Below are experts of layer 2 (counted from 0) of a mixture-of-experts language model. Rows are named router (the router's row for the expert), gate (a neuron's input weights, with its number), up (a neuron's input weights, with its number) and show model dimensions 0-127. Each number is 50 + 12 x the weight over its row's rms, rounded and kept within 0 to 99.
Before each expert's rows: a language model's description of what the expert responds to; "comes after" lists some tokens at least twice as common just before its tokens as in all text. This comes from a sample of Wikipedia text that the model never trained on. Tokens count by the router's weight.

# expert 28
Description: Line-start list items. Tokens at the start of a line or infobox entry, mainly list dashes, plus first word pieces like Sing, Sc, In.
comes after: "\n", "'", " \"", "S", " United", "=="
router:45 43 33 55 58 68 51 52 62 68 39 47 28 34 52 68 46 44 43 51 65 33 59 59 61 37 49 63 65 39 62 46 55 58 36 59 37 64 45 26 47 60 67 39 39 41 66 59 66 23 39 53 61 73 50 41 58 40 37 45 33 66 40 68 64 32 60 61 28 41 54 34 51 56 62 66 62 46 55 50 47 53 58 42 51 43 56 39 41 41 51 61 35 35 46 67 40 62 52 46 34 65 46 60 44 53 64 40 73 45 37 35 50 67 49 54 45 35 40 56 27 35 48 36 55 67 41 56
gate0:52 63 49 50 66 60 47 55 40 34 67 54 41 39 62 43 60 53 54 50 50 55 74 31 62 56 52 35 48 58 43 66 66 22 40 71 45 47 64 45 48 51 57 48 53 55 28 63 39 66 67 53 57 47 39 55 47 35 60 50 56 27 65 43 45 50 50 40 71 47 58 51 62 62 34 40 41 42 52 45 51 46 48 58 53 59 28 34 33 76 61 51 57 43 53 30 57 30 63 41 72 51 48 50 43 41 45 52 44 42 43 51 37 36 69 30 59 86 64 28 53 73 54 39 51 41 35 53
up0:51 66 60 48 50 50 95 62 48 50 65 79 33 52 52 44 30 52 46 42 47 56 58 38 48 50 52 29 47 56 35 63 50 63 52 47 54 31 57 47 63 43 42 71 72 40 40 41 55 49 45 48 51 43 63 43 46 48 53 58 51 39 52 55 63 51 45 65 71 64 48 57 61 61 59 57 54 68 52 55 60 62 77 49 56 69 63 36 51 38 37 47 56 47 38 82 66 38 48 55 40 47 48 65 29 63 49 39 43 45 55 49 53 42 65 37 58 62 49 55 48 52 48 59 38 36 29 45
gate1:57 70 39 42 41 50 45 46 61 44 51 56 49 47 51 59 45 70 53 39 70 52 30 40 42 68 67 37 47 49 41 48 55 30 41 71 52 37 55 50 64 38 48 66 47 76 24 30 37 77 61 84 47 40 38 67 46 56 55 76 50 45 75 29 62 51 41 50 82 39 53 51 57 60 39 55 35 51 28 61 67 58 42 61 76 61 46 43 30 38 70 46 48 77 49 44 34 49 48 48 49 28 56 51 57 48 54 69 40 24 58 37 57 61 77 52 39 77 61 29 74 52 41 41 53 53 55 42
up1:67 47 30 47 39 46 43 59 66 48 53 59 53 43 48 45 42 75 54 48 72 57 29 29 61 63 51 19 60 51 37 30 66 39 28 61 51 43 51 36 63 44 56 49 45 54 55 06 46 62 66 59 55 44 39 76 53 55 49 60 60 41 73 32 72 52 42 48 58 42 44 45 48 49 22 66 59 25 34 55 43 54 50 60 70 43 53 43 45 15 63 47 42 68 42 70 37 60 49 48 31 50 44 37 56 26 45 69 48 38 60 38 65 56 62 54 55 75 65 35 75 57 34 46 43 32 58 62
gate2:48 51 52 35 34 40 60 49 61 50 62 49 50 44 51 72 67 59 72 51 51 69 60 61 49 38 37 45 50 38 41 75 48 37 52 49 34 45 55 31 45 44 33 37 68 42 58 51 42 56 43 40 36 40 41 79 58 37 37 65 45 58 50 67 35 27 52 55 54 50 50 51 51 68 50 28 51 53 42 60 49 28 54 48 91 52 44 74 34 47 48 55 46 50 75 36 51 66 45 45 43 46 43 58 27 42 32 48 53 29 43 46 55 50 49 48 83 64 63 57 38 44 36 29 54 43 30 22
up2:65 57 57 61 76 49 50 48 39 55 41 61 65 66 46 35 34 37 28 47 59 44 43 36 44 42 54 50 50 62 49 34 51 53 55 49 61 56 47 76 49 52 59 49 55 62 50 64 40 36 58 56 52 46 57 28 49 56 68 59 53 47 47 63 61 56 40 38 30 44 47 59 44 43 53 53 60 41 61 57 52 53 47 50 20 63 56 42 77 33 50 49 65 49 39 72 61 30 72 53 44 58 81 46 57 35 62 49 58 63 45 55 43 65 49 53 34 59 58 66 61 46 76 58 41 55 74 59
gate3:30 50 43 43 53 48 56 48 30 60 63 50 34 57 58 55 40 52 50 47 59 59 71 73 49 19 52 57 43 59 44 71 55 71 19 61 53 63 49 32 51 47 39 50 47 52 65 27 42 72 63 34 42 61 31 64 31 45 45 62 55 34 48 41 60 62 36 52 56 51 60 42 62 32 47 41 44 62 58 49 58 62 25 54 39 72 66 43 57 72 51 48 48 66 53 44 38 51 38 53 45 58 62 48 44 43 40 51 48 64 45 41 49 41 61 45 61 63 45 43 50 42 50 58 38 49 45 44
up3:17 54 25 48 61 47 63 40 32 50 57 48 32 56 48 51 37 53 48 58 53 60 64 60 51 29 55 52 28 58 38 59 50 58 27 69 55 75 46 34 56 45 43 41 41 60 58 22 55 73 60 53 46 74 57 65 30 47 43 56 59 55 48 28 63 69 31 53 63 57 69 35 43 39 35 63 42 50 48 57 61 57 43 41 35 69 61 54 62 64 52 54 44 53 55 33 35 48 40 57 47 66 46 56 51 33 32 41 49 75 51 46 56 45 49 44 62 55 52 35 30 50 53 70 50 57 40 49
gate4:53 44 48 48 42 45 49 65 31 44 76 25 40 61 52 41 62 55 69 41 55 50 81 44 70 46 46 24 50 50 09 47 52 49 45 52 58 51 47 50 46 51 48 55 63 41 66 45 60 54 49 57 45 54 41 63 41 43 47 40 55 35 59 50 62 71 59 37 53 48 47 33 61 34 41 56 41 27 38 56 46 59 21 59 64 58 79 74 52 60 46 32 39 66 57 37 63 47 35 48 48 59 56 49 55 56 52 54 43 34 67 46 51 35 35 37 59 68 45 31 37 60 45 24 62 39 44 57
up4:60 49 63 26 70 42 60 42 70 53 37 43 49 35 47 56 42 43 37 75 44 51 47 49 55 36 61 37 52 67 46 78 47 55 34 59 20 40 55 57 83 63 49 51 55 57 51 69 57 49 58 43 29 49 54 58 52 47 59 44 54 53 32 62 38 49 43 60 40 65 56 56 33 56 60 44 74 52 65 64 38 49 56 24 44 25 48 15 48 70 46 60 69 31 44 34 25 46 38 39 47 46 49 72 57 41 52 55 59 41 48 34 48 61 57 59 69 45 25 54 30 58 44 63 65 58 61 53
gate5:40 54 57 44 42 41 59 73 52 37 72 47 55 71 53 35 33 56 74 57 50 31 61 58 43 23 43 44 29 61 55 58 47 40 68 56 53 46 28 46 50 35 55 53 61 60 56 39 30 59 50 39 53 49 53 69 46 42 75 50 74 31 54 50 29 55 31 46 61 54 39 67 55 55 41 38 17 41 35 45 46 45 59 42 51 50 32 30 52 56 67 41 56 41 50 43 48 51 48 62 60 41 58 37 45 46 44 40 50 27 80 61 41 48 57 39 54 67 53 39 56 65 49 39 37 49 30 63
up5:55 55 41 51 20 55 49 53 03 58 45 64 45 43 29 65 42 55 53 56 44 27 38 66 46 57 63 42 41 53 64 47 40 54 50 55 68 40 60 41 36 55 37 65 50 38 51 41 48 62 29 54 49 41 48 55 45 53 68 73 31 48 59 59 61 88 48 58 37 29 68 72 36 57 39 62 68 45 33 67 60 41 24 53 48 46 53 59 46 49 46 39 39 40 64 47 31 58 56 54 42 40 39 68 58 43 51 47 44 35 13 57 38 47 36 56 46 33 53 63 59 55 79 41 57 53 54 18
gate6:38 59 63 42 59 34 50 55 51 33 44 37 31 55 69 27 39 39 68 47 45 47 46 64 72 52 49 35 42 50 37 40 57 37 57 50 50 27 44 79 48 34 39 35 57 55 58 54 51 58 54 49 42 40 33 61 38 56 51 66 70 28 55 34 70 59 45 58 40 64 63 68 52 48 62 24 46 19 54 75 59 23 44 62 39 58 45 43 41 67 51 40 44 49 56 37 69 48 57 55 54 53 57 50 51 60 41 71 49 49 61 52 41 51 45 51 41 73 58 32 58 48 41 57 48 42 49 64
up6:33 54 67 76 68 42 53 57 34 46 47 43 44 53 36 43 53 50 42 56 40 36 42 56 45 44 58 49 53 61 53 55 49 43 54 42 55 59 41 51 61 77 62 30 60 73 35 48 31 54 54 53 40 46 44 40 39 61 70 63 64 39 42 53 29 61 70 32 65 59 37 64 56 65 58 54 47 47 40 53 25 51 54 45 64 35 36 45 66 46 62 60 45 38 67 56 40 49 71 39 65 56 45 48 44 28 33 48 29 41 62 62 50 64 63 53 60 52 50 54 50 51 43 57 36 74 60 52
gate7:44 47 34 52 40 57 60 62 38 57 69 62 46 54 36 49 43 58 52 38 54 58 25 52 60 34 59 39 50 65 31 49 58 32 59 74 57 56 59 46 52 35 71 58 55 61 16 70 41 52 51 63 45 47 55 40 45 53 50 45 40 25 65 61 50 57 47 39 56 71 64 62 47 58 66 27 19 22 47 66 82 60 52 40 49 52 61 46 54 44 70 53 47 44 51 63 71 71 63 54 45 50 42 48 60 58 43 68 44 42 44 45 63 37 65 48 54 87 71 36 64 61 38 39 49 48 45 57
up7:42 55 67 44 81 47 63 46 50 41 56 55 40 43 63 42 69 34 34 60 41 47 64 34 45 29 55 28 50 53 70 53 42 48 50 44 29 29 44 37 54 40 58 51 57 50 36 58 45 57 42 51 36 59 51 52 52 53 72 36 51 50 46 53 32 45 41 50 51 59 59 44 65 76 51 46 55 41 51 54 40 25 57 42 49 40 33 57 44 36 61 51 60 68 49 36 42 52 65 38 74 49 34 46 79 55 69 23 32 60 33 74 46 36 43 52 59 47 51 36 33 56 35 48 43 55 55 50

# expert 21
Description: Word-initial pieces. First pieces of lowercase words after a space, such as prop in propaganda, ec in ecology, min in miniseries, histor.
comes after: " |", ",", " of", " and", " as", ";"
router:69 36 52 60 61 65 48 34 64 60 35 48 33 41 49 64 59 66 38 71 35 38 45 37 46 41 61 62 66 49 64 43 35 62 38 37 42 50 63 50 60 61 57 44 56 38 60 34 60 37 32 68 59 55 48 36 63 31 39 36 37 61 39 39 51 38 68 41 37 56 62 38 51 37 64 61 64 62 65 38 38 61 65 60 35 46 59 70 33 35 52 63 34 31 61 56 39 36 38 65 36 62 30 33 66 61 46 40 66 65 40 46 44 61 38 63 32 39 39 61 48 41 53 66 59 62 46 54
gate0:58 42 53 55 70 39 62 41 41 26 47 48 41 53 43 38 51 53 52 54 51 65 64 49 60 57 56 20 54 36 38 67 79 32 62 51 25 61 62 55 60 35 37 49 41 53 46 59 40 59 60 44 38 50 66 61 23 49 56 52 52 29 66 47 36 59 48 62 59 45 43 76 50 60 49 45 48 43 38 51 57 46 50 65 55 62 42 45 56 49 49 37 42 49 60 30 68 55 46 38 64 48 63 46 33 59 57 47 41 28 44 20 48 40 65 39 34 74 55 49 59 66 32 53 44 66 45 44
up0:25 55 51 63 47 57 41 37 42 32 54 23 57 53 39 35 47 34 65 65 53 30 53 46 33 41 28 30 58 53 54 63 49 44 50 58 59 30 49 65 48 49 61 44 44 56 57 53 47 46 47 60 62 65 49 60 58 43 48 51 57 59 39 41 29 56 56 67 58 64 39 42 55 50 53 62 49 54 38 42 61 52 43 64 56 60 57 69 66 54 53 37 33 35 48 43 60 76 64 53 67 57 71 52 61 65 60 54 35 30 32 65 59 66 46 59 66 48 40 45 65 43 32 55 44 60 43 58
gate1:36 54 34 51 35 44 53 46 53 22 54 35 47 45 51 44 39 64 74 60 59 51 51 37 46 55 53 49 44 47 32 30 71 39 53 40 49 29 32 52 28 51 41 37 56 46 26 63 47 52 69 44 45 43 72 60 40 57 61 53 50 20 48 57 34 50 46 34 62 58 26 72 47 53 59 24 32 31 61 61 56 30 50 50 49 45 64 37 57 60 61 54 49 44 54 28 52 49 60 41 55 47 58 53 28 58 66 66 42 57 55 41 66 60 60 56 47 74 56 31 62 55 56 38 40 37 54 70
up1:54 59 33 54 40 65 46 43 55 48 46 52 42 48 30 43 62 50 57 55 52 40 45 45 54 50 56 58 33 57 41 49 61 45 30 49 37 62 37 65 36 65 49 19 63 39 71 52 50 31 73 29 58 45 55 72 38 61 42 75 56 65 52 48 35 29 55 56 39 61 47 13 47 59 46 42 31 57 56 45 57 29 50 67 48 55 44 51 44 33 50 61 43 65 37 30 67 45 62 48 45 54 18 46 57 50 37 53 49 63 52 40 46 20 38 48 43 50 62 54 50 28 45 66 54 49 65 54
gate2:51 59 48 38 43 17 38 50 38 35 46 35 54 47 47 52 57 44 48 36 51 33 55 70 56 48 28 48 37 47 54 47 57 38 55 50 32 39 46 60 67 41 36 60 57 49 30 63 52 54 80 48 61 51 56 46 50 63 75 45 65 20 44 51 54 48 53 57 59 29 49 68 63 46 55 59 41 43 46 51 42 59 51 73 57 34 47 32 47 59 41 32 35 68 33 65 34 46 55 36 60 46 39 40 50 18 62 71 31 46 64 70 59 65 35 60 61 74 76 45 49 50 35 29 32 48 37 40
up2:24 47 51 38 51 34 54 62 52 40 57 42 56 30 60 47 60 45 40 54 37 28 35 53 52 54 47 56 39 40 46 44 54 16 54 40 33 36 62 67 58 38 34 63 48 66 46 55 52 68 52 65 58 41 68 34 59 45 60 57 51 46 46 60 37 70 47 41 53 25 34 66 37 39 62 66 50 58 55 49 48 50 49 73 48 32 61 38 59 46 42 46 53 62 50 48 43 48 56 59 69 59 38 59 40 31 64 49 35 26 55 81 60 73 45 44 56 66 70 52 33 52 19 40 29 56 50 40
gate3:54 51 65 40 64 29 53 64 50 38 61 54 61 62 64 66 48 44 76 78 36 43 62 64 41 33 58 22 53 46 40 48 50 38 64 56 50 46 42 28 62 39 40 27 51 47 47 63 43 61 62 52 39 38 61 49 40 38 47 39 40 16 74 38 37 58 28 42 58 61 58 60 36 61 37 56 30 39 57 55 46 48 43 29 62 53 51 32 71 60 63 35 66 49 55 35 67 50 58 33 47 51 51 57 50 46 42 55 32 66 53 37 41 40 43 62 47 83 42 37 44 48 35 54 42 47 42 61
up3:54 43 52 55 35 55 49 51 46 52 50 38 44 62 43 61 49 48 37 54 44 53 52 37 80 55 36 23 63 56 65 62 61 63 72 45 50 33 42 50 71 64 41 44 33 60 52 65 50 52 57 41 62 53 45 59 23 43 30 33 52 22 57 46 59 47 28 45 48 53 32 56 54 53 58 44 47 31 37 39 47 64 59 35 58 42 59 39 49 44 66 41 70 54 59 54 60 47 56 40 70 39 47 34 38 63 53 53 66 54 46 45 52 43 51 57 64 68 40 50 36 45 53 52 49 42 60 37
gate4:36 55 54 49 67 57 51 43 52 28 63 53 71 55 46 48 44 53 56 57 50 47 58 61 59 59 29 25 26 31 44 62 42 47 60 44 38 54 51 46 52 29 44 54 55 64 43 77 51 60 69 43 33 51 43 66 33 41 79 51 47 34 60 48 47 60 38 71 60 60 36 59 46 54 56 21 32 24 41 33 49 57 57 45 78 44 62 58 60 56 46 44 50 45 27 38 53 34 45 50 55 39 67 60 39 46 63 58 45 35 53 58 43 42 51 57 57 70 78 39 50 50 57 43 42 54 48 47
up4:51 62 54 46 53 32 55 56 45 39 51 38 82 52 32 51 50 58 55 42 58 49 63 66 44 71 47 54 40 72 45 55 54 49 62 40 51 65 52 27 40 71 58 51 52 55 51 65 32 44 63 39 56 20 27 60 48 49 64 41 49 43 29 39 39 59 48 41 51 55 55 68 42 59 67 40 69 55 58 34 50 32 48 52 47 41 61 49 50 38 57 60 30 53 60 41 59 49 36 39 37 55 57 40 55 54 54 44 39 39 47 40 29 64 51 69 62 74 53 31 51 61 51 40 43 47 43 25
gate5:30 79 55 58 35 43 75 67 35 48 45 48 52 44 58 42 48 69 61 45 63 52 48 62 53 36 56 36 42 32 40 58 61 40 44 47 42 49 55 35 43 46 64 60 33 62 39 49 54 67 65 37 20 47 47 57 34 52 48 55 59 48 54 63 46 57 24 48 56 42 39 69 50 62 42 46 26 45 42 64 52 34 37 48 61 63 55 37 52 41 66 54 47 46 37 43 43 42 48 36 49 51 48 51 64 41 46 51 62 32 54 29 65 34 51 49 65 56 74 33 54 69 55 57 60 31 63 72
up5:32 53 44 53 44 37 70 53 35 31 42 51 46 46 46 26 44 70 57 43 56 45 63 51 55 42 36 33 66 40 36 39 75 38 43 63 41 37 67 33 51 47 68 54 37 74 33 60 80 51 65 61 33 46 35 47 36 58 49 53 58 70 29 86 45 48 29 38 65 49 45 55 55 61 44 42 38 51 25 56 56 45 27 47 64 58 53 35 36 53 63 53 52 57 51 69 42 54 36 50 45 37 51 52 65 05 49 50 68 37 61 44 68 41 74 55 52 39 71 40 45 60 44 75 59 62 61 66
gate6:38 69 36 39 50 14 50 43 61 45 43 49 44 63 56 52 41 65 49 49 47 46 53 45 60 51 62 27 59 49 37 53 42 47 46 63 37 66 52 26 53 49 47 56 44 56 52 50 38 85 48 61 70 62 21 24 23 63 63 63 62 55 71 66 42 61 20 36 55 40 50 83 60 56 40 42 41 42 51 61 42 30 48 56 51 51 55 46 55 38 37 54 48 54 63 56 27 66 64 31 42 32 34 46 67 52 62 70 47 42 52 45 63 38 60 56 49 61 62 49 59 65 49 25 32 44 28 40
up6:61 24 39 58 28 71 31 46 50 55 82 46 76 29 46 37 57 41 61 55 67 73 61 59 58 43 48 73 47 57 66 56 62 71 59 55 65 44 53 57 54 27 58 37 53 50 49 48 43 41 46 61 27 40 66 60 46 49 46 46 61 49 42 37 60 42 61 42 41 53 55 27 33 51 64 64 78 61 54 37 56 49 18 40 50 60 56 56 35 50 64 62 48 40 43 55 77 40 64 61 44 57 51 50 18 46 46 34 52 50 64 29 31 56 46 33 40 62 65 38 48 45 65 67 60 40 63 60
gate7:53 52 53 77 46 41 53 57 66 55 67 54 47 46 71 64 57 57 68 46 56 39 45 66 61 45 54 28 52 54 34 40 61 36 61 47 29 46 47 45 54 55 48 59 40 74 23 49 72 45 50 53 53 63 48 54 42 47 58 61 51 13 77 67 42 70 35 40 54 56 58 60 46 68 52 30 35 50 58 72 40 63 49 33 63 47 56 69 54 56 51 40 44 49 60 54 50 55 61 55 38 46 61 43 41 59 44 55 52 31 63 39 53 56 70 33 62 97 71 30 42 67 50 42 42 36 49 52
up7:34 66 54 56 60 50 63 48 38 55 26 36 46 58 57 42 37 67 47 22 54 49 26 44 49 60 71 54 56 46 69 38 33 49 74 61 65 40 54 71 68 51 49 40 28 39 35 62 74 62 53 42 65 33 47 51 59 48 30 72 62 74 43 58 46 42 39 43 55 35 39 33 48 31 45 51 76 42 41 50 52 54 52 31 72 43 57 54 53 51 53 54 25 67 60 60 58 54 56 47 44 24 52 44 53 35 49 57 35 80 54 51 70 49 36 67 60 29 60 61 54 41 69 58 49 55 43 51

# expert 10
Description: Mixed words and spaces. Bare spaces, hyphens, periods and capitalized name words, often in tables and lists, such as Chicago Tribune, Air(ways), new.
comes after: " |", ".", "|", ":", ";", "=="
router:66 36 52 57 65 66 52 31 61 63 34 48 34 39 50 66 59 68 34 64 40 42 44 46 41 39 63 62 63 53 63 40 37 64 38 37 41 48 60 50 59 62 56 37 57 38 61 38 59 37 37 65 49 58 49 37 63 31 39 39 37 61 38 42 47 41 61 45 36 53 66 38 55 41 60 59 62 61 68 39 34 64 65 59 36 48 55 63 37 37 50 62 32 36 61 52 39 37 37 65 42 63 35 32 62 63 45 35 63 61 39 49 40 63 38 64 31 39 38 61 54 41 49 63 63 59 48 51
gate0:44 47 56 45 46 38 42 49 44 31 78 40 48 24 59 55 53 55 49 45 83 43 57 44 50 34 39 39 59 42 47 50 60 49 52 64 43 60 48 41 30 47 38 44 44 44 44 42 53 65 37 55 35 41 38 56 38 63 66 60 49 08 67 59 45 55 27 43 69 70 43 69 46 47 57 61 25 30 37 65 56 50 36 69 50 50 59 51 51 59 46 47 52 33 37 51 35 29 56 50 58 34 56 41 40 39 69 49 51 26 45 36 76 42 53 37 60 79 73 29 31 54 46 23 67 44 65 51
up0:60 50 45 29 54 57 51 19 55 52 39 50 62 79 53 41 54 38 46 60 44 48 39 46 54 53 46 57 24 60 47 56 53 39 23 55 22 41 64 77 54 25 57 59 42 44 39 31 55 54 31 59 44 45 32 56 46 29 73 71 43 52 51 49 42 54 41 54 46 42 53 47 64 57 63 55 47 58 46 51 51 28 43 40 32 40 67 67 49 53 53 66 55 43 45 51 60 33 34 56 41 49 23 54 55 29 44 49 54 53 57 56 44 48 74 63 48 41 55 36 55 45 47 53 68 27 48 61
gate1:65 51 55 43 39 40 54 73 29 46 61 50 54 64 64 39 44 59 66 34 31 61 58 56 30 53 44 42 57 60 41 45 52 43 30 73 40 37 50 60 30 40 30 46 47 65 45 48 43 67 46 57 46 59 57 50 48 50 52 50 60 15 68 55 59 56 47 73 56 69 24 71 60 54 50 50 13 45 32 66 57 64 51 55 66 49 38 53 64 67 44 30 31 57 47 54 67 31 43 47 57 61 39 62 52 28 54 62 38 44 53 53 61 29 70 47 50 82 54 47 25 49 75 59 49 48 38 40
up1:41 53 47 61 79 61 33 42 48 45 40 53 36 47 81 54 37 52 29 46 78 33 56 48 61 40 47 37 33 34 61 55 42 38 55 48 57 49 39 54 76 70 45 55 50 67 55 39 58 42 52 44 66 40 31 57 72 67 53 36 29 53 26 33 39 39 61 35 36 48 54 53 39 60 44 35 55 43 78 38 66 31 30 43 51 51 53 46 51 51 56 65 29 30 44 57 58 53 62 54 40 47 59 50 46 61 41 44 43 64 54 51 65 69 61 41 58 29 42 49 75 47 42 48 61 71 62 52
gate2:40 68 43 49 54 51 35 56 49 26 47 57 67 39 57 40 45 56 53 44 31 61 45 49 48 57 47 28 39 50 40 62 57 25 57 41 52 48 60 51 35 43 49 46 58 59 19 57 40 56 43 44 52 34 41 56 51 47 49 65 44 24 59 60 53 52 26 62 64 72 31 71 38 53 38 45 27 40 53 49 35 53 49 47 53 63 40 58 50 62 50 35 71 40 31 44 48 61 53 38 54 44 49 48 33 50 77 59 49 49 46 50 48 24 62 45 41 59 40 41 57 59 35 57 56 49 58 51
up2:69 63 54 73 50 58 50 56 65 57 69 47 66 51 54 64 62 51 39 53 53 42 55 30 56 62 80 56 55 56 80 46 44 53 35 35 70 47 60 42 74 47 60 60 43 56 51 72 33 80 56 51 51 59 60 54 62 58 63 45 47 75 56 64 45 38 42 38 39 36 50 58 59 56 64 62 56 40 28 36 44 64 42 38 50 46 52 47 68 52 49 48 58 41 85 58 58 33 41 32 70 53 44 80 54 59 39 41 57 65 40 70 42 52 45 50 38 53 67 36 48 41 61 38 42 53 55 51
gate3:45 50 55 48 49 31 46 49 38 37 53 45 39 42 54 54 40 49 56 54 40 65 66 47 34 47 54 40 37 50 61 49 58 48 46 69 55 52 38 53 66 60 49 39 36 62 32 69 76 64 32 32 64 52 68 54 81 56 74 48 79 51 53 61 47 62 56 51 62 57 26 46 46 41 53 54 55 35 55 72 57 12 43 65 31 50 31 43 41 41 52 57 57 67 53 48 46 45 42 46 42 58 72 74 44 65 49 52 51 49 57 33 52 45 41 60 47 55 59 35 47 62 43 47 35 52 64 46
up3:55 49 46 25 42 39 40 37 79 55 36 58 49 58 51 59 75 59 53 41 51 45 51 57 69 55 35 61 68 47 36 38 38 51 54 47 37 71 46 66 32 42 27 46 47 42 66 28 40 47 59 44 51 43 51 46 30 36 31 41 32 40 38 45 34 35 57 62 51 48 67 58 53 59 50 56 44 60 57 44 39 73 44 29 61 52 66 56 58 50 51 45 56 33 42 50 33 55 65 29 65 42 44 45 50 57 55 43 54 61 63 52 34 67 37 48 52 45 45 71 50 46 39 39 64 51 38 54
gate4:71 41 36 41 54 58 47 54 20 29 59 56 52 39 72 52 55 28 48 50 37 59 57 41 34 37 63 36 68 65 33 58 51 50 49 55 44 57 47 45 69 63 47 36 52 45 37 67 31 71 62 56 65 65 42 58 50 48 66 49 42 17 58 52 57 39 48 56 51 62 34 73 65 55 69 65 35 49 41 56 37 47 26 46 62 48 60 42 66 61 72 42 54 42 45 34 55 37 61 35 52 42 45 51 52 41 72 58 47 39 34 68 62 28 54 30 49 79 51 50 40 49 50 49 49 51 58 56
up4:34 56 77 45 23 52 79 70 67 41 65 51 42 34 67 37 57 58 52 52 34 72 51 59 20 47 62 29 52 65 60 62 45 53 58 68 38 58 43 50 46 49 41 59 56 34 56 45 33 40 31 56 43 51 77 54 29 54 54 47 39 61 31 35 40 54 46 67 48 46 63 48 54 54 52 39 39 50 65 46 60 64 37 53 56 48 31 48 78 40 53 59 39 38 61 41 46 31 56 37 61 54 50 47 39 46 71 47 48 32 41 48 63 65 43 60 62 41 51 49 40 49 47 42 41 55 57 51
gate5:47 61 34 63 49 55 58 51 51 25 43 58 37 55 58 62 52 59 67 52 58 51 64 43 62 49 32 52 57 65 48 30 58 43 52 46 56 50 52 60 53 42 45 57 42 53 41 50 56 61 62 42 57 45 52 74 17 54 70 64 52 23 56 46 62 56 32 33 64 64 31 69 59 43 59 37 50 45 48 65 51 62 35 48 64 51 44 46 59 50 62 43 49 39 28 41 64 49 67 42 54 28 46 42 43 38 51 57 48 48 68 50 49 40 52 37 59 67 56 48 55 63 44 40 59 44 42 50
up5:57 51 73 34 51 70 32 44 40 54 52 49 50 52 59 38 55 59 52 78 24 42 57 48 52 53 55 34 66 26 63 52 60 36 68 62 41 49 56 40 46 52 34 21 55 39 65 52 30 36 52 36 60 50 54 54 60 31 51 55 53 74 63 49 49 81 73 51 37 47 28 39 41 40 37 56 48 70 46 44 48 57 55 45 55 23 62 55 72 61 44 40 80 40 42 28 48 50 41 65 46 43 48 72 24 66 26 31 32 56 33 45 28 33 49 47 63 41 34 62 37 49 60 50 43 57 52 52
gate6:41 49 51 56 55 30 38 67 56 40 48 57 59 60 42 61 52 40 57 44 58 71 74 49 63 47 39 29 52 51 40 39 31 40 61 54 46 48 47 38 65 38 73 55 50 47 36 40 49 56 58 51 54 31 56 62 38 42 64 52 67 30 61 51 39 49 45 56 72 56 44 67 35 49 26 45 38 33 52 70 53 42 45 48 56 51 58 39 39 52 41 47 63 52 35 24 60 46 66 21 45 53 61 56 55 37 61 45 42 44 52 17 42 26 31 56 71 43 86 38 64 69 47 51 46 59 38 51
up6:59 66 34 48 20 33 56 60 58 79 43 47 58 65 29 49 75 52 47 28 49 73 70 62 49 50 35 41 58 50 29 49 43 42 62 69 52 49 39 48 70 48 48 42 41 51 49 51 33 55 63 46 64 58 32 51 39 35 46 53 71 30 44 50 50 42 55 39 35 46 36 60 59 30 51 37 57 45 53 45 38 60 55 44 62 43 40 55 30 45 67 46 50 62 45 37 62 52 49 36 42 47 58 47 44 48 53 58 51 78 48 66 27 32 67 50 45 55 77 59 40 59 46 39 35 65 36 60
gate7:17 32 31 28 40 51 52 49 29 58 49 75 41 49 62 49 42 45 46 43 58 51 55 59 44 51 54 37 37 35 38 50 43 52 61 47 63 40 59 51 67 40 39 69 25 44 22 56 27 55 35 31 63 37 47 78 48 53 54 73 53 45 42 56 60 72 40 43 47 44 31 49 47 44 48 54 48 58 33 61 28 46 44 48 53 54 51 47 54 47 70 25 57 59 64 59 53 35 65 54 56 51 57 53 40 32 37 65 51 26 89 54 34 40 74 58 67 73 60 37 62 39 50 49 53 55 69 52
up7:55 22 38 63 37 54 50 71 42 60 59 74 47 58 39 62 31 50 32 58 71 42 31 55 73 31 36 53 42 20 51 61 46 24 52 48 66 37 58 63 51 46 40 70 54 34 57 39 34 48 55 35 48 40 58 50 59 46 59 74 51 61 24 61 65 69 50 32 59 52 44 50 66 64 52 46 43 55 35 51 29 56 45 43 49 48 49 43 41 38 45 61 43 41 71 58 56 45 46 51 51 62 42 34 74 40 40 54 66 40 76 57 29 48 59 62 60 67 43 54 78 63 53 52 55 44 64 35